Experts of a small language model.
Size: vocabulary 16384, 76.4M parameters.
Experts: 128 experts in each of 12 layers, 48 squared ReLU neurons an expert, 8 picks a token, a sigmoid router.
Below are experts of layer 6 (counted from 0) of a mixture-of-experts language model. Rows are named router (the router's row for the expert), up (a neuron's input weights, with its number) and show model dimensions 320-383. Each number is 128 + 32 x the weight over its row's rms, rounded and kept within 0 to 255. Numbers have three digits each.
Before each expert's rows: a language model's description of what the expert responds to. This comes from a sample of Wikipedia text that the model never trained on.

# expert 50
It responds to: Head nouns like town, church, album, film, race, Cup ending a phrase, plus Roman numeral I and odd pieces.
router:102085130107083134091108130194105076167141129149141148187092090118132147101162120167096119155089155077097156158093169158136118162103085071165112150091098107183120167084077136161127089071159135
up0:125121136144102107146158145144197179116112192147131096089099110123126116170142160160164108125098116082114121122111112094175137122133116143110139077131167199110120108133110144165100161127132120
up1:108122068208095095083125150089174146122089114129098140106154108137105152121103096158117163085137137142204133159134123122155164148116131120141174118159114148156147090099128013098151088120105169
up2:089194181141101087152133104107141131084114255100091120108207123147147079150118109148121102083146191133147128098162094080141157118143081131148103074133111112147115157089165118161104148136170122
up3:158177128190105133129151118195163144096101192116093163101100164140129111145087106110172117126130066146147150094131170122186119078170108087122141100219126152159125049132145112121108083147094157

# expert 9
It responds to: Infobox field labels (Personal information, Coordinates, Population, Elevation), coordinate separator marks, and sentence-initial tokens like The, he, list-number periods.
router:099073122085092129083088123160101088162150097169147164167122081093138181094165122153094154147100169099108125167109175162149099152073095073138128152115136117156175148098092170157116085066146146
up0:114133105131111106154152127108204143119090178163101133104106104139138141140128193136160136097096098135117146175102121091158153097109111145132127078135130147125136141152147138187080152147111143
up1:083141072123075119139122060109137189095074114110068103093161146134105112169098100101114147098117106127145129130111109127192139153089115149111161103150131157133115127135111057108160119139133133
up2:151159164110126104148107064118147129077124255124110112113220136161147111156116113170147114122143188154165148093189088044190144106175112132122130088134088085119146174112187073138091144150134117
up3:158177128190105133129151118195163144096101192116093163101100163140129111145087106110171117126130066145147150094131169122186120078170108087122141100219126152159125050132145112121108083147094157

# expert 46
It responds to: Common words like the, a, was, were, are, has after a comma or is, plus table pipes and goal-difference numbers.
router:102065114116091147132084141165074086180165139163117151183158100139116154099169085186070131153115177072100130162112170168117115149105091082149120134091085100155122156079082172159149103091172144
up0:167128122124088112134158155124166163123126158133137105102121134143125127186138147133144102110096136101132130154127106079167138124121118163103149080146147198136126118135099132163096147124114099
up1:087140069159062096105134097100154158088098100140065172076124162114079149145112127126108164103073115143147156119145094132145129127095162122132162115138120151133156071113124041143150136180068209
up2:134155148103088096127140108103164105049118201139097141106191140151123143182095140167170145127141149153139107097148079054174139127186085153138116121106094077108131162123186077146088153164121114
up3:160174134186105134129147116198168145098102184115092167100099164131131111148081109107172124130142069152146148097130167114191125070171107086130145102221127154161126045134142107114104087152094158

# expert 36
It responds to: Geographic and national name words such as American, South, States, York, London, Chinese, plus abbreviations like DST inside parentheses.
router:074080126080117135072116157165119112161144129154150159166104101094132169102143109158097118140132180114131148158082144173154113155105085071182136153102115117152183154084084161161157104100148134
up0:131122135123134114160165132146187167091114144145131099066125095146123115203100162139148154110120090110131138104145086102181156143125125149096150092106142152127109106114122131156146108147124115
up1:120138048141080086143077095088169151070097103128091148099127118167101121166080094156130155114130128108210130138138122125157151127096151122159174107137138179141144092152122028118137124136090180
up2:132137143103135067124125082071147109053134187149112095104176119185126108151078160143142140103151161160138122110187106088185137083159092147137122113113086077085141160103156101130072100132117093
up3:127162115179070150169188105189130119082089153097095138098147164112142100182113116073169148154151070130160168085137118129127113063157125112103129109222076139141129043154140108107121092175072165

# expert 53
It responds to: The preposition in and similar (for, on, by) after names, plus middle or ending pieces of foreign surnames like zh, ik, es.
router:114075142085101130133067140146099088165149117168112139198145085130166167094162106160098115167100181092122145167080160159136107167069093092158123140095102102170132179106099169159118110078162139
up0:132122131142117100149166147127186172104119184162119102100116109128126143181133163161150102122089107100115127131103124060166150114121131143111168060123157191124130117129131120162093162133117105
up1:096163093159110149156130088103145166086139071145123147116163093138124146122107106136098145094080094108161175123104118141145104087076159104135152115116164170140136115102094034085129081149074153
up2:089161142116103079145085092095186085064148196140096101113217117149157111153107131115164115065168139087166106095186114108145161119188118133107096131151122109115157150092135108124089156166134110
up3:156175129188105133128151117195164144097102191115092163101102164140129112145088104109173117126129065146148151093131168122186120079168109089124141099219126152159125049132144112122108084148093157

# expert 40
It responds to: City and first names in lists and tables, such as York, John, Boston, Paris, Toronto, plus coordinate endings ″E and ″W.
router:096091139112076122098105113183105090156143138152154175174110101123113132103154127175103137144095170090091137178095156143167092156091078082177128164107095106161138141075079156174149095094145154
up0:130122143133134134162158143128165176102134158130130105091126095147169141147120146119143105125108132096109099144153116107147143118126124146105133084098148220122123062150107139146104152140121090
up1:114128062159093119108105093113144171078117106147072147122129103121113147126081092126152142077103118123137145153127131064157176089088132080130167109161144164160165132099107030111139083134071215
up2:139150109107113117174152101060143118091134239142095133120178125156133136157096137173118136145155180148128151087150043053177131079197086123168132087115079100137136161132178076155090116146157120
up3:156177127191104134128151121197164145097102195117092163101100162142130114145086106110173116121128065148147149097128171121186121080168107087122141102220126154159126052132148112122106086147094155

# expert 12
It responds to: Bare space tokens before numbers in sports and results tables, also list dashes and mid-word pieces inside foreign names (Tic-onderoga).
router:113099120098110135128098132150101072186141099176144173170135061110154157069157094172080097161109160081103123152094166191141120163080093079173152148115088141176143178092078164150135097094157151
up0:128115144138111127140153170142205154092120171133116085097124111146144135187133153166140111113097131073113104140134124047155165116113150152106148058133150172120124116136121127156100154124140107
up1:078170041139132133107131128092137174065146104156112127117146129172128158099110114154126168098073113111156133187141067144161197096101140116121184135138129145198145134111144081140113097136112147
up2:120109158138150116137114067141153116094127245140115163136204141150113079153095100136135104121139136105159108118189089118184141112165113145140093106119099088124109205111167062103105101132148112
up3:158177128190105133129151118195163144096101192116093163101101163139129111145088106110172117126130066146147150094131169122186120078170108087122141100219126152159125049132145112121108084148094157

# expert 6
It responds to: Commas, closing parentheses, colons in times and table pipes, mostly mid-sentence after a date or name, e.g. "1918," or "20:30".
router:097077128079100117110092106167092101151137129172135177178105079097127165083171117170101136154118140096113131181118151174116088129104092082170138150103103114171146180077090173167121124088155130
up0:139106111142122113165133160140181191093116148101107065104091150118150119163090151156128103105089131108147118144123104072126157144118099128112119071151132190121110128165122101133095145133108093
up1:111143084128082130108122077122141159101105111107094134097143110142091112145087120142112168110076142124134135109174083107131135119077143143132180129117116138166149100140133048111147130160089195
up2:135159119095146098140118091106169151091130202118085138099186125147134081146106112187148102117133180157133114079152071059164135108161116129116108092107095098123137130121166113152080100163152116
up3:158177128190105133129152118195163143096102192116094163101101163139129111145087106110172117126130066146148150094132170122186120079169108087122141100219126152159125049132145112121108083147094157